python train.py --d_model=160 --d_shared_expert=0 --router_score="softmax" --vocab_size=8192 --norm="layernorm" --rope_base=8570.0 --rope_fraction=0.75 --init_std_up=0.062 --grad_clip=2.0 --warmup_steps=262 --train_tokens=334800000 --steps=5541 --dataset="wikipedia_en"
Below are experts of layer 5 (counted from 0) of a mixture-of-experts language model. Rows are named router (the router's row for the expert), gate (a neuron's input weights, with its number), up (a neuron's input weights, with its number) and show model dimensions 0-159. Each number is 500 + 25 x the weight over its row's rms, rounded and kept within 0 to 999. Numbers have three digits each.
After each expert's rows: "mostly gets" lists some tokens that are sent to it at least half of the time; "comes after" lists some tokens at least twice as common just before its tokens as in all text. This comes from a sample of Wikipedia text that the model never trained on. Tokens count by the router's weight.

# expert 31
router:485498501472502538512486453514474455500519532536479514527513505480463530487497484500529548508519521536524539523509466510472509491529475529468450514511499496456537499474476495482482494467493443457484467521472509492574489492542503529459470473543501459486493480518523542520541461511543506488525496441468483501469498505506468488516485506508513526533470462525526484502506503490503509481509502516471491544517524460506507481516520531476494465500527487536489513504525463481506475508493511
gate0:463499533464498521524508440513481519531482535496551495513502506471446481504536498504491480490522533504518489503485487487463508519491508461482465468511490541481535512502509507487494504477538515501483462512505506490519530534452475508520507524548463430518498499476518478514499516508511489492519535494488531432480496474530525568504479529514532521479474552484507501474504506492536521516525485507507432516458478522510493491486466494507556506485491495485519474523492518490484483453537483
up0:480475529500482516514484507467486465500452557513471526465463514513532488482490496474498470506504497476505527512499520469552534479503530494468525525487529493517497541482492487487460501523491493543485500538530501535514524465544528487486496480481496485509503504502531487523463509518456523442483482528508474504517534476489490512492488527521503538510521513509474547532487499518523529472500492505492518443464515456423494515499465466470473505547514540509485465545516525487484504539471498
gate1:489539479486491452500459504466468459513494497544517467492478493522482502482520452507508490454520506504494486504508524485495509509526539490515474500458559502514531523488481484516492523466507501517526538543479456516456526471471533518490481526496489487513461548513535502496563502504456517457499514448467551496497498509501463482539496499492466493499496516433490521505495473524514532493476511498540498464527468486515472480531500510555557495485491497504515511503539501516496467495496506
up1:544498421510517555511524520510497519525572484523514511529510484493507472519482489459496466442526487509487505513505520490460508527475484478530470477540501530469451489492509524521520509510492523504502492505519532491539499492492536502478503466498489513483462491509489447474539499478501501501513537521490505505520484510501512478495485494461509501509449493499515496576494523450503522527452507521505504493492520535477480487527525512535508526464528498517568505517487524516470498446532505
gate2:526541497494489463529521515505498502505464492529506509522487472552509480494524503493511479507489487518529483531539504475508465457508478522476474460463505462506500508510531489546451457445497515478482514535508496476507529545488490536473497484537524488504543534519501471504520505499484464499527507462444488513491487475520447496547481502538458532487495494478468488449513501520479498492460502512481500510550482477482479510493549510457469519542515497536511500539533535483485497486506538
up2:512477524518483482543481465512535466507487500504434548500526521454497542509485442517493527543497487489505525501514479483492511551513504476439526515500451489498508528526504473525509525508534481506502507491493462497531441482506488519508510537498488504472452485480519497517517508507505561501537472472482509463479493484462558508479514517497474501517485473523514503542503470465540500514485527508513486515483536510543565536497495525478513498474466504507492494461504466521472500510469493
mostly gets: " first", " one", " part", " new", " time", " second"
comes after: " the", " a", " The", " his", "'s", " is"

# expert 17
router:512496549461504515519493513493510480540504561524514499505517498494492536484492498484530527492553489563522552535478493504473495494478477520504460494495521515471518537518490508496490485461473475477520489502451531512535517479498501515454429502479461482496520521499525529513519501546522530478482499480468520488460526511480451499514471514547496469525473489501505485502511524523437513500504491495498499490502546464498487501480499470495516492518554479505487531499477470470498418511504477
gate0:496507448533534541467476495515525517499447465531474481533504461489470518548525512511503509474530514536460466469524495465518514459517488490491500499532483542474482508517461518513529491502492490522490520490459496523540498505518500493495508528523550461450478479513533495518510525500486522476513507495495480516527494502511524486506502483428537513508502490498489474476445489469474532496528529459495552510526527481487549524506467491512477447482502521503503464485466475515511483557501494
up0:514545479419513493498477490484518565501465491458517511521500505507505565521458466501503510481556500510504514471510506493491519523450478479473493480511485509474499493516457500498503546512487498582527485500534484500487469505499496501495493539520487507472467522496455495489515497478485516524514515531508475480477558486520520504502506485512484505529518522495491489524458486525490467503461502481514498494488511469450522486501453508503520508518528564493475494516553456504506540457488484
gate1:485472486462515513512498492468514491549522554509552510520523505502488539533503472534502502441485513483504514483487470505527484486468480536534505485506514540530532471486479513481540510514508525477506467503441474511551512505488489481561490493543463476516446505526498490499481481502523473524513521478493516488496543511510485515481490505545507505506490508467512475481489498485510522495486492476518531479522539487483472523479483455492452500508547473506556556504476433495488476477481478
up1:522509472561494545524483480520478463481433448518524510484527500498499509513488501449484488471480466522532499492479515511527507488496498494475500465516526494506520541546575492518523512485536508472504474514561483474466498512435489491506483500535536524489513501461513490500532512488508558563503509517498476505452489471480533493526468486520536512512484496495473528523514496531467471511482528519468525512470515487483499502488457518492498512480518535515507483538499470483482509478507520
gate2:467531505484467514489498488496472489524506567489537515488505484457498477506470528529494521507499484550486518477529493493504478470521526496506451480482491469471524494516446492478530512499465490560502473491517479524505490549497498507499486514486462491507515450518535502508542455502530528504541537507508540471492520507527461449493522504528487480522534499476547536511459487506516503480482501466500514499476511447528522518492497429512523523510524485531497505466526457491519465515515535
up2:419532488531505485438497497488441493476510511502509499485513509492524456543492522536493498464478481496492494494523537474509503491516526509453484485465504516515527526504457462490501502511494485531501500498484482510469504536488514466531511538479484496531541487497504505514529489507506558489510529539474522458509451499495437523476508472498508465493530514463523531512500472517538515495506533505533467480522487517511521551507465477520468510534472493516496503461479457499516478516517555
mostly gets: " N", " d", " r", " T", " p", " b"
comes after: "\n", " |", ".", ")", " =", "==="

# expert 30
router:464467508483494514515493470503490460515512545529485488536506506487486516477499472494533542502521522529513552502486473526484509497526465521453485514488486485491554498473476508489504494473488460488468500518492538521580483485531488526470491503532525468490490484532517540517557454516530525486493501468451519490459517513514502497498492522497479495566450459499537454545498522501515488519530499505478502522499506478507493479478514522450486484492527469516480516473517463481505451498483475
gate0:508509474470459480490501510506464518490519516540500486524510497490496519480538435516508497530497529505468513464537436474481554437488509491458494483499471460492503513516426496522490466473501458454511507515494469499525475537526461491492486551526498491473499490450515503498518501501546497523472525516504510502483534485504459470500559503523494494535519461515490510519496504483499517479523462537464519493497511511522510538513512516556503503530497510490501509530559479489492500480491513
up0:463503520482515528485514530493502550461507488519474544503462512518482521469491517474498525494542517501510487546496476518510520534497428468480481481518474518550488512498463493507508545496500492530450454454481499531536520539507496460501502487459534523528534469524514488499499507492468483454517491474511485457516522492516447513506476483456480536492501506453508491475498494569505492507496482493476521516529505489490511547510508501509560514485474522509544506520523457513513514490524500
gate1:489504478496481448496477520497470509507524505441499442526490476502501496521481496495503480528503527540550540512548522487466528543493502487541493466473506502502505479489455552529561474510491485454513443490515466474521474477510511555489478480492468517488489476531528526515527487508495535546532469463502506478527522481497509480472519526497468504537498511500528504488490509515502523527521498490505487572489479512491477506489509516519521532513516463496524476454482523483514461526539498
up1:515516513513513545507530475533524495487507494547556490473455552482472537457477486523511519476526478448493460504498489508526495492470487496490475482573498460481492510512496509492488519535507504521470497451521516483528517535511513476503503514487496498529522521427498514449505482508532493518480530539521505475513460504522532474499467509479540472475522472484499492499545536509508506446496512511477489483548499517536511461538486516509473500491447505497513529484491470489518469476479497
gate2:472506526493471519541503473493535503534495471466504527478498505515494482485517452533504514503502508497491512506486466467439509508562487474507474530524518537486464502548437514515484504484481478489480469493489498508494480480503498512500491545547483500509474502550514458501561524529460521466513504483488549530539478466500501461496503484517454507503462511487465509479500554510525506496528546466493490500510480475486497509517537535503483513473564498541519509510514450520483480491510511
up2:477511497499490504514489491509461496521512489462515511555537495459485508495518524500507463522513476487520506490503501476476510529496547550461546498496471517546535478508448503499489489496500520485448535514467503500508506515507447469473517524517537505530496486504486500525452508517515491504508488495486497522508519444519511495503519521483456494503492489459519415482480489483517497512542530477473504537469444504547513551450523517463505507501506466455536491524506536507508533480510477
mostly gets: " time", " new", " well", " 2009", " 1999", " day"
comes after: " the", " a", " ", " The", " his", "'s"

# expert 1
router:536513498491482518538491510504498481530513512465527526516515473486471544463479527483557503487522523506503530521541479520452494499525472522476501470534511503477504501505509506421462487480471482508501489504502530507528487505550526545462475502526483470511499478504506535510527495546537504505516460454463507494441503494548516509495490536502476510521496469505555494502499540534481506479471532497501465511467520467488496474481545482476490467502524490514521473465490503471509453498518453
gate0:510464499485499506551511501492530526491502519489536477499511467500487485486480560492497501517506476526503500470470533480497491536471490493437445509515521473505489509492499550476503447520496486548487496492509482506541519510463501486531486443489516489522523497487462512507512509486523496494473503537532517501539526471518493495509494508447457494539501477500495466485491511525520465525487496495515529547507519494453508507469546545530488503474535484510561472507489491468424491505521448
up0:532511512518521531534498479550487458487505505475467520518498477491536514557483502473509496498439483487526523531519509455476506508543498519495464464498445480501530533522470502501435551516474493523445509475500461483509563517528501500523487474494476509491516474541538484499496500499507555496503515514478507494529485522487489445502492529495487540496505524476487453453537486516500510509484488527487507494531488524484501485516518490516461470477501496437518545498516512505480477481488491
gate1:466477492505500502429490512469545478502515477530531462439507494521523451529500495495511501504521450499515485499468505484464497506497516533510514499485500523493477492543545496495500467455508505456494515533475480467503503463501479523519490521506473510465539505483537474524515493491522512501486519529472473521543496539536533470504487475547484515497470462512491527490519541488550493524463500474489496534484502520498481458505526477497522469505500512533494495472508543455538483426515490
up1:502446534501486495530521490498479482502484515474470474479480505484503520464502516551485466507448556528517479504498482513528461514481491508484494501554449467514520484488501494459532528515511475523483480500516512466512530509515472536487522478520543504511495492505500500510522470511512518456554476484524501475484543460491513486528491545506480497528506494538524502538516483481514515492512488512466538515451474485530497537456474503464444511519531467521506478481478503500477552531508437
gate2:461494483493485514498488513512510493522476522547491485518505491514489555520494491505510506504526479487505479527570513574460510489520524497512465517452488522467526502470507509519489472477482479473494516484521513531501464507482490501487486495522531449525494526498490471504498509456514487536483492480476507502491507523523512532471549490484534504489518481513508552497481517541489503522522483499495457443469497454403517495545459477535510504467494491488511519500518495539456524531492466
up2:498517453505506490501495534510528541506480505514482460461518461504520534504522490499509520493573491478503533504476534526458519519462523483485479536461527456485498524484514492481486509503470491500507511466503478518482502510467507484499508444522539434482528526447506512503503484470462473512480505531514525499503478464507512508522517512492548468477517492529511534511486501524496510494504433486541465497485500524422529440514479482524473488522510529500489522488519499470496495540522477
mostly gets: " 4", " 6", " 5", " 16", " 13", " 7"
comes after: " |", "–", " (", "|", ":", ";"

# expert 11
router:495519508466482495541494512513502492546470551479520533517500504467444519471483507533525520511507538511516517511510461502501496484556458521499469475523502497468522496450466551438493462478490503505510471511496526523526499486522481530467471460496456473486514490503514520539526453548524504505477532454499520475470516523554456496509499546516518497524503471530485499485488524490488483518515497484496487539490499495535492484470525477461492487484515468539479455486510502469522478524512473
gate0:464510497499478504508503480509544502506518543508507527474513501523494474491571488479514522566514494503458495480490527508527467477484501535511432506484498518494442484446505551469494510467489522469486511460507535471490507520449467532487498479523491521503484518456493522531496444509504515537483557481495479478513499509509505496490502490507501528542511508501464463509487538514513474503510499493480531526469508487555430524482536517502457481519482504504508513525509514473541483504495507
up0:524504521500421521501526532520493502489525474477498490510519546466499514483497508529512515499493525516471512519509486512477533485496511502511485500534476513486490469469517485495518528493481550534498486451529502438534555549467490513500493481474453471483479453451478494506508535513548520493506482528518482495458511476519533481501499465514507515465472500474537498464470515524503453495513470491484532533450476502498500505514543474533512507468494489461543508549485457495489502505523470
gate1:483511523499524478477512473505480539539476492482493479498504497493508505516480505529496526437577524525515523508497450525496532474459509472473513491521526443492519447480475492522566512493489502539488475474502501444479530482492514491468502517474453463525498485473559514554521533510540527487493530501520499489514511496489516490523515487467541486494522505528535496518487513479477464463485508465515511505513477529524503506474454531489480506504527515477527506482493460471506506453518511
up1:509506501500517505468488449521520528516461497505485483505492493485512489513479472506484539458529506508492533499529479492520539527475503473505511499522492476515513469456491520513584469468492491517474454487497517475484557497515532525479492475462470454501486518510563502537483532506523549495474505498513463458510492510488529482558530476479514494485544485524530470551486501473498504483490497497510528509509460524532468517511474503504462502497543506499502547509490460442486498468477492
gate2:447492477467500494531479481506490509511448545480494518497507490508497503512448564526505495497537470495543468490465506521506496452511525491492514532510497505484493503476528499558513496519512482493536541503462506502504497483477503479494504470490464469513487506478500519543463488543542479515536459475510456484525508493480510431495515510523520498528466523513524523505536486515536520491514560494509528451470536490472476489474537467484482527529440507498477469507497471522485512520494501
up2:507511472482530514491508478510465493522482519517510491492489462490497479474517533523497472496480537504538490501469493459500518497497529496456518540519550531507507481513482500487475464484495486478504576512525516470495525461518484483521497493541493454508467537494555512504474479523513527476488516532507444471516477450516492466510489491565519484461511506519488521510526491526500493477527511510519480518471497515470477507547518427493492464475511543519476507536487442474510506498479544
mostly gets: "|", " May", " July", " December", " August", " April"
comes after: "\n", " ", " in", " on", " 0", ")"

# expert 26
router:498503481498477536504507483513509514506480564508502495510485454458504491494483516473528524527535504541525532520521483491483512485482484486459487504513528476485529528506474521444486486478479472487503490526468527542529497469514494538471484503535471474500507501516518525536518469531521502492516468474449504481462528492519500478512517511547473487529517467490497497495503544513452481529481493486505514540469516433483483499458549460446495514504551489541502487502497498451512491528539458
gate0:509493486508465492524464509514513470469488516466507502548518480487504494548525491474505505536501503489523481468553501495483502521495520473504527481494509454484512503478491498470547423510494461458470489480483500473485469485518520488456482534437468555513505527467523546492481469529530453472520544499491521507490464527486506543476533499532464462531525485469514488462498498496511526499536508482542484505498492488532499524478486496478523530533507512547512489503492509474486500548519516
up0:539516509508454509490477520446532477483529460493479459521522484524520501494505472493512475504470514501511504507507493509469514517530481539498521536438489498498472481520536481471532502518501535469496467490471465489515475479498494490480507506533520488500448495499505528465478491515523494515491479471510479524526539553482539437464496506461485456488490490489480464496523472485528504544509492523478507501540533550526502505461514448524513507491539528473472472498494518460490479526552544
gate1:501513496520472496487517512493445481502479515453478491473498484528500496512501468491490520544509483525523512467519521510527513508467489522472490467456499488482524488545486472509476506476547494538520443471494520498498508537504486491511493540563513475488494509523547518516520516504533512531507521532477481467476523495524508471512434485493506494510508519498513509497502486512466483520539481574459506503496484514523492463482500462457514512535500521496502438535500494486401517501511501
up1:496519524479467522537486467468457509504497510524528501476513532451513516475529468501500542534504502508478477516462514480478505441438515493459489482518521488514507496536501505523497486494526533442519435440510498477521499513528481537512486540526499487505515513502502497469531560506469549482507522526484513477469513474460510472489477481502524492527528512498510504498483471497469500476509539528499495542458512456478503520482477519514517498525471476511486478561509473511509524525520529
gate2:490477484512485479515518490533485532521459484445479479470466502469477482439534494535492507528509471470529448500495512505493501513529519496507487513448507497513479513454533541512525473431538493492491518517505500494544504481509473495488494468529537500500508465554500484475521548494517497495507519495477466516471489540494523520502503516521441500500533514518512495516506510474534567485502535471529467543508492501478547489510493494504487504459493503540553482475491482537479498538498511
up2:497517468505519496494472501501493460505474504489504514525499469531497491549458472502500510470538460500515490519516504507520497481539512509505510510480474476496518487459592535502526448509488498465573545517513549520520477486528479481502514539504507497462488494514497473478483489484501501492504497560486454526431510475505499500479499509454559466511486514514519532511444512518525525510515457485491475520484493467496472484527509497465500520488470468468490514466513526504482515527501479
mostly gets: " with", " from", " have", " had", " as", " been"
comes after: ",", " to", " and", " he", " that", " which"

# expert 28
router:526483485488486525472540498513503498540528567486492515520517478493431531496511501499535478498527519534518516489523521542465490498500481483487521487541559475504517506467525522465498506450482498498506479514473494509516502490482533497462421497510494465504516499513524499519544471513511513510504472464500489501459509471508477491521510545548479510562508455497505484483470555522479455498481488484519515503472519462484468516503535465463471494473532495527473458490510488494479481500500474
gate0:489505566523496534524493493496524511484463485477523508536497463504457538508489471501516506542517483496575496511558518558480488494470503521495503494491480465458482520493503480509467513451480489486506504513451464546478482478515477533491489535512487527463493457508521506508572475509484470471499519504473451468473503502486525519485539499514461480495504474467513517495522526482477502510477486509519496540469509516507533535506517523457524464489540486537524495475504474513488504525497508
up0:475526487486483507481516491482507469523498522537510500455525541491496509445529526531501489481508507524474494532427473453533472482513483507454460517528476504529515496484483485473524463490511499513502507505556550527528507526499507505505525458487488482521521503468475491519458505521528532507513527492498506499575514474511453501546471495525524534518512538485486496467506471488538474477515520556468477500531533484495485458461489502477472490520458462502479510532510516491507491522504496
gate1:482444544475514470544476511506477466491469470459490510521493443478513560504506491489494481506506542538499504510525504520500539464557487516458498513500495503488492463551491509458519509508471508522471467550531510479489487511521488484474513489484471505502496497439526522508530461503496507517495541449494508491519482537496504550531530534545493454517486494518519460497496527483459511503490496522507477507481487509539510501471489535489499508490524512505545461471498518464534537523476501
up1:464556491523434450487504477502538489496508505544505510494491501530533468462491484506504554545480536458495513481519497525542522483473472501513533516476474464504490460489469485501489495452476479515506511467462528491482501502487464499491527534527485528458459541463500503486496558517473459504493527517491509474496517455540501501528481487518480524494458498501506537542540492509518521527502502497470475494440515504482515500525515482458524505531499519502502530503536524469523486500491497
gate2:466502492473482474469511492500510497508521548535481471501480509461495495526526521567516518510507462533481497465538530484533534504472501490481506511495476483491494527468501532490469509494457533505472482494521534529486443528531533482510501511522543479530511493513492531490501485508486501540526521470502504507511465491498538544507508492499466499482515493510500510529439529509500531486515478527463492463502463455530503516518496481483543456499446528535512422486502487514540499539494459
up2:509511466505508473467523484499482509510502521470491519478466456488474475467501541513513496554515480547495508499496537476521507509475488444447492501539526478497509453459520502481552501515484559504562525472511510518503444522477530509455496502510512530477518499518512499480495477513487538530508508480514476471503483479471490512507498463519504488523473491460514507513503464552489535459502509516515482526551519487505500515515493549492528480544518493516484466486489536469531456483455514
mostly gets: " (", "-", "–", " \"", "/", " ="
comes after: "\n", " ", " /", " by", " with", " \""

# expert 6
router:518494512475481493520489499501512511555520561534506500527477489512449524499498471516556516515521510518495506531512504515482493484477481501466479511497522499460542496482493513474523492510471473496501458523458524521558513437482511515457428482484506487468474496495509499524542467540510466498502473464457513505482515503517476538483468522535496452522465465485538507496502520487454518531512512500472486516508518488530508498505507463488475458515521530544480468486511524493538469543492495
gate0:543490507504484496490515484506501505517524483522483452516508518495498514499476485506504522515519475489560488470486523501504499528463519467524517485464467477480522507496495501523426530495496519562458504509500522482511488482477502494461500481487529467428468482522517516490532510473479509474503488455483525525477500466476517463526463517468506509488453513525510490527491524519500615539502505465554509531507511494468510506482548495497454501489513500508505524478520493518493534504491514
up0:498495449552502535506488489450519480552537493568459485475528466507484488499480522514522519497501453475499470500431515510543477501458528545516516528460531511503499500495501501488503518503490536509462504535502504517539485490515475484507513521454498534489485521495472529575496503483479476496477571512512507519483494435498513523492497488490477498493488504506528476537493515471530511472522527474467479493523523469529483492490472484506490464509509470528470538482495503523501488475510493
gate1:478493509460501516545496474484508484527436529528500509511493527480513537508522531533499484514536510484495500555485512476504489517529519456480487504521475536536480537482489514493495480499520456497499499499511491504551461470517525531535452483486480460511508515477487521523504500510516513534478446455468499487516428546473514461514531492460459522540504511479507505493464537483475492514520539532520501510526487465462495502471490469524535497479507536491495500476502484495506479543473460
up1:509505511512500515540542502468513494503455522482471502531463492507516479512503533506491467499508512461470526517505454485515529481517508471517503494504514536501489496465494503489470516483519486496471494539511483509515521493533502473538504472458489489558470483513509481481516500477511482499468474447525499529526449547488522481511540476492509539481559511525490501468521545483487456514521463467498524486464420511479493485497488470516458483493501563456449495518506530513519528509522529
gate2:511505518509485511503487456502442443516472545511451553488519484512504522515475491511518444506488503519490486500502509484518527495508529503491520480513490511473522507434525461510497522498516532498471502510480465507515485523535502479513488470512519476465488489567507529500549513492454530489498474450469487470526455507503533489510466491484532529484474501521514481516480518520494553525506474485495475492493524526523483521521484484456483472475486531538515469451554494486488461465527522
up2:539507504503510468503513524468510481512491500486478535454531499495519480503465514506511520483479512497458494515475468519492481554501520476507499514514469503503513467461455465500534518519528501496527533517503529523524474501493543525491487490487484559446537457530492523525472518534548496501488511463518494453519461532471491536513477492514505501494553503484474504500554464465442457550569486479505477482483548472498497490465475506497495513497489480474489526515510501507469509485519482
mostly gets: " G", " R", " p", " J", " b", " t"
comes after: " (", " \"", "-", " the", " a", " at"

# expert 25
router:513515533496512533530482487490515501502493540502493535504502469475445532507489489473538529494526519520508511516540497505444509530483483519509478458500493506466501497513492512479507477487465492521505508543475515505531509471517519549463478492488511502506527449508525530516530455525521502481492464467477485531485466491506490532499473518482453488553466464496545464473516513516497500486477511477516459557529505451517501477478526509443509464489539467569529503504507494466485490494510463
gate0:505457477486515545544507500486505471495466487536545503551533533472428484493470540485502541520538440494506507473528515523508497508481498525463503490508527533509478568518485492526509477495482480507486460448469533534508512515503484504498505521529489462515497528485497489513474511501500511489496498510485453455484496524479472491480452498538516506510476515489498463494493487525487530489487538471533489538508515535483521526464476539498527488495514428500527515491520473515516460504491515
up0:486568536493485524505487488486524492479504533474510457541480542457523467488524461558493512545522453525482484529536507466486534457511513521475494445554472465468511522521449481483537486451465516502513499525476476527493524472541520523492508540481487499527478453528508528474517491486479531475516455526500475515515498531492504477498497502535475518481516491497526500480502488501508513509489562524485490515496520514514508500523463500496529469501508506486514502493489477499507478546528517
gate1:464511524531493557482485462535521496497497524520539524525535498505493536479523483490493508540519437474497518494519541501506493521455486491486471464499480514450514536531507494505499498491491506480547475499479500513510497527472468517486493469510479441456489513512489506477512505487506516488526481499460512514508478477455492518512464469490527519507463480505533504500514470504493518519478508451543489561485514464483526506501465540465481493500523452529494546509589521483481485488522503
up1:493491505517459432499509507521530489485483545523502512517495480521532513499523481548512535488458570527466522499526499498482447514540499489530513468543486509496503474500453539525527471486462511478500521496491513497495471507471479508483519504457498466526444526512490494482469503517502462466502497464486482506472490481503510477480483460496532522487540450555515527474515516521487493509502506477492513526475507514468529507498530486434447529531503506486489505521543526500485536480509515
gate2:494482528488459521563484495539517508499498487532476591506533518495490504470505518485498490507492477499472479547432519474485505472512485539515475517470494508473505547492509517471490507467483510510494520475536495482523485524485489486490497496435499517527476443502489514524539525506488504542477513508493485520472478507511517471476530527502433526508474508478532474507537494521500481512485469522493545575505482462523482548469488466504509483524496508502488501511508463501476476520498492
up2:496525442519512513450495480448500516518548545540473513498524455528510480530524507519518520440481498496538496496506503514534453581472510539507504562521483521503501502522490505475529484501513528487479498521500501506509503498504534468494480472464506519457525493543498519512457500501516536503531527532501504498494510489457495508493470493497503516486543503498502496508522469479499495476499496472567511444506442492457485454467501500488490514519530507493495478486486527496526479457488488
mostly gets: "The", " The", " its", "000", " American", " This"
comes after: ".", " in", " of", "–", " 1", " at"

# expert 0
router:518508523494503535512470482479506485526503517477528540519505451468486530461493527462558477478534524529501540528525462497468502510500480518482482460534519521452512508494472490464503486470453465524495493490502497509526493535556536533478472491529487485504526501523559525503522475519493490485517464467471506470472501505509502514516482545504462495506503465509510459516508533509462502470486531513522455501518511492508500465502540478450498484511550502544477468504489488460503465517514460
gate0:495522533442473465504490483497531495521501518513490472536474545507487498522497493492487486510500490486497500462526473438478507490543496538484472512496535485481511495546510509492460525518496490500505553504502509549505488472499526492489471508545497491498533529488475494514498436482504495546534532463522546497471506497526488553532499528529499505485498445442478538486483526466489499496455508531525455492476488500490510540530518496533519510512467557487508505480533528505494497493452529
up0:533533500450443510516499465503507448517521483526496524515479496524492582492493470495512463455520517505537517483494517499505487509533531571516539496493524498530508489501520507524515503509490519510532498493491472485469487478482480515529487484501501486497498508521540442472515460475507494550484508473539507489493475480493526476477487521498472470469500423513521534489485542518505485520500513531513503507484520506499499490539530494492456489513518456489480513443527487492483526465439488
gate1:525532512494476526479457484474470452494478502481480500534491476477503510508502519446506473448448512467512531524508546473509498477502531500533529506476502453500511513486490517533572483506468492512490484460517506493520487472499501486481501478532544501547526483457549511485516489517523543497495508528524465522518473494496512480480504526491485500514458475515510466494513516515512478511534489527518494518499493472533541501458519522487437545485477508479547512538499476488512515509429493
up1:467477539493506503511559452467515500466526470479496472513488514521522471531487553501498527509533483524475523512523490495489496455520515536524524513497481494478495515506494487465504486487491502525457493461467497535527509557501503471517504536491490496516468508571470525502493506494445477528496446480477495519497520512535502528488522502521515519486445506492486523528482540478476548523445487504484544495457502508468480465490509511463509525500492507482472517509435507530522486525530511
gate2:495519487487514529496512516523526515547488501469573494504526495472501456482491527548519515513513454509514506494540535509503509499473515490462445500543465495476509484518520495522500495469487483485516498500516488486513487505463478492497488483517527460486519536521512454540523523518496525499457525541514470526491517426466476412522498520520470505493494518493539460526476508480473452491492509479509489505514522523503562464489535549481505490484471477481530509486518478485499512482503495
up2:481525509520487469488480489491482525472524529489493511485538510538513442502499503498501524486513507476485544501492520542481518521478524450541547518469522473509494532463502483507473516533512495488480486486474537495475485471491544437527499535488477521484460477549509498492466470480490529519504485479459469516471485538475497538505510504506510484474527500452483530490493508492497517513512476507484520505537455500461464498505523482482538592532521540491508502550513492470542499503486493
mostly gets: " 2", " 1", " C", "1", " 4", " 18"
comes after: " |", ",", "–", " (", "|", " in"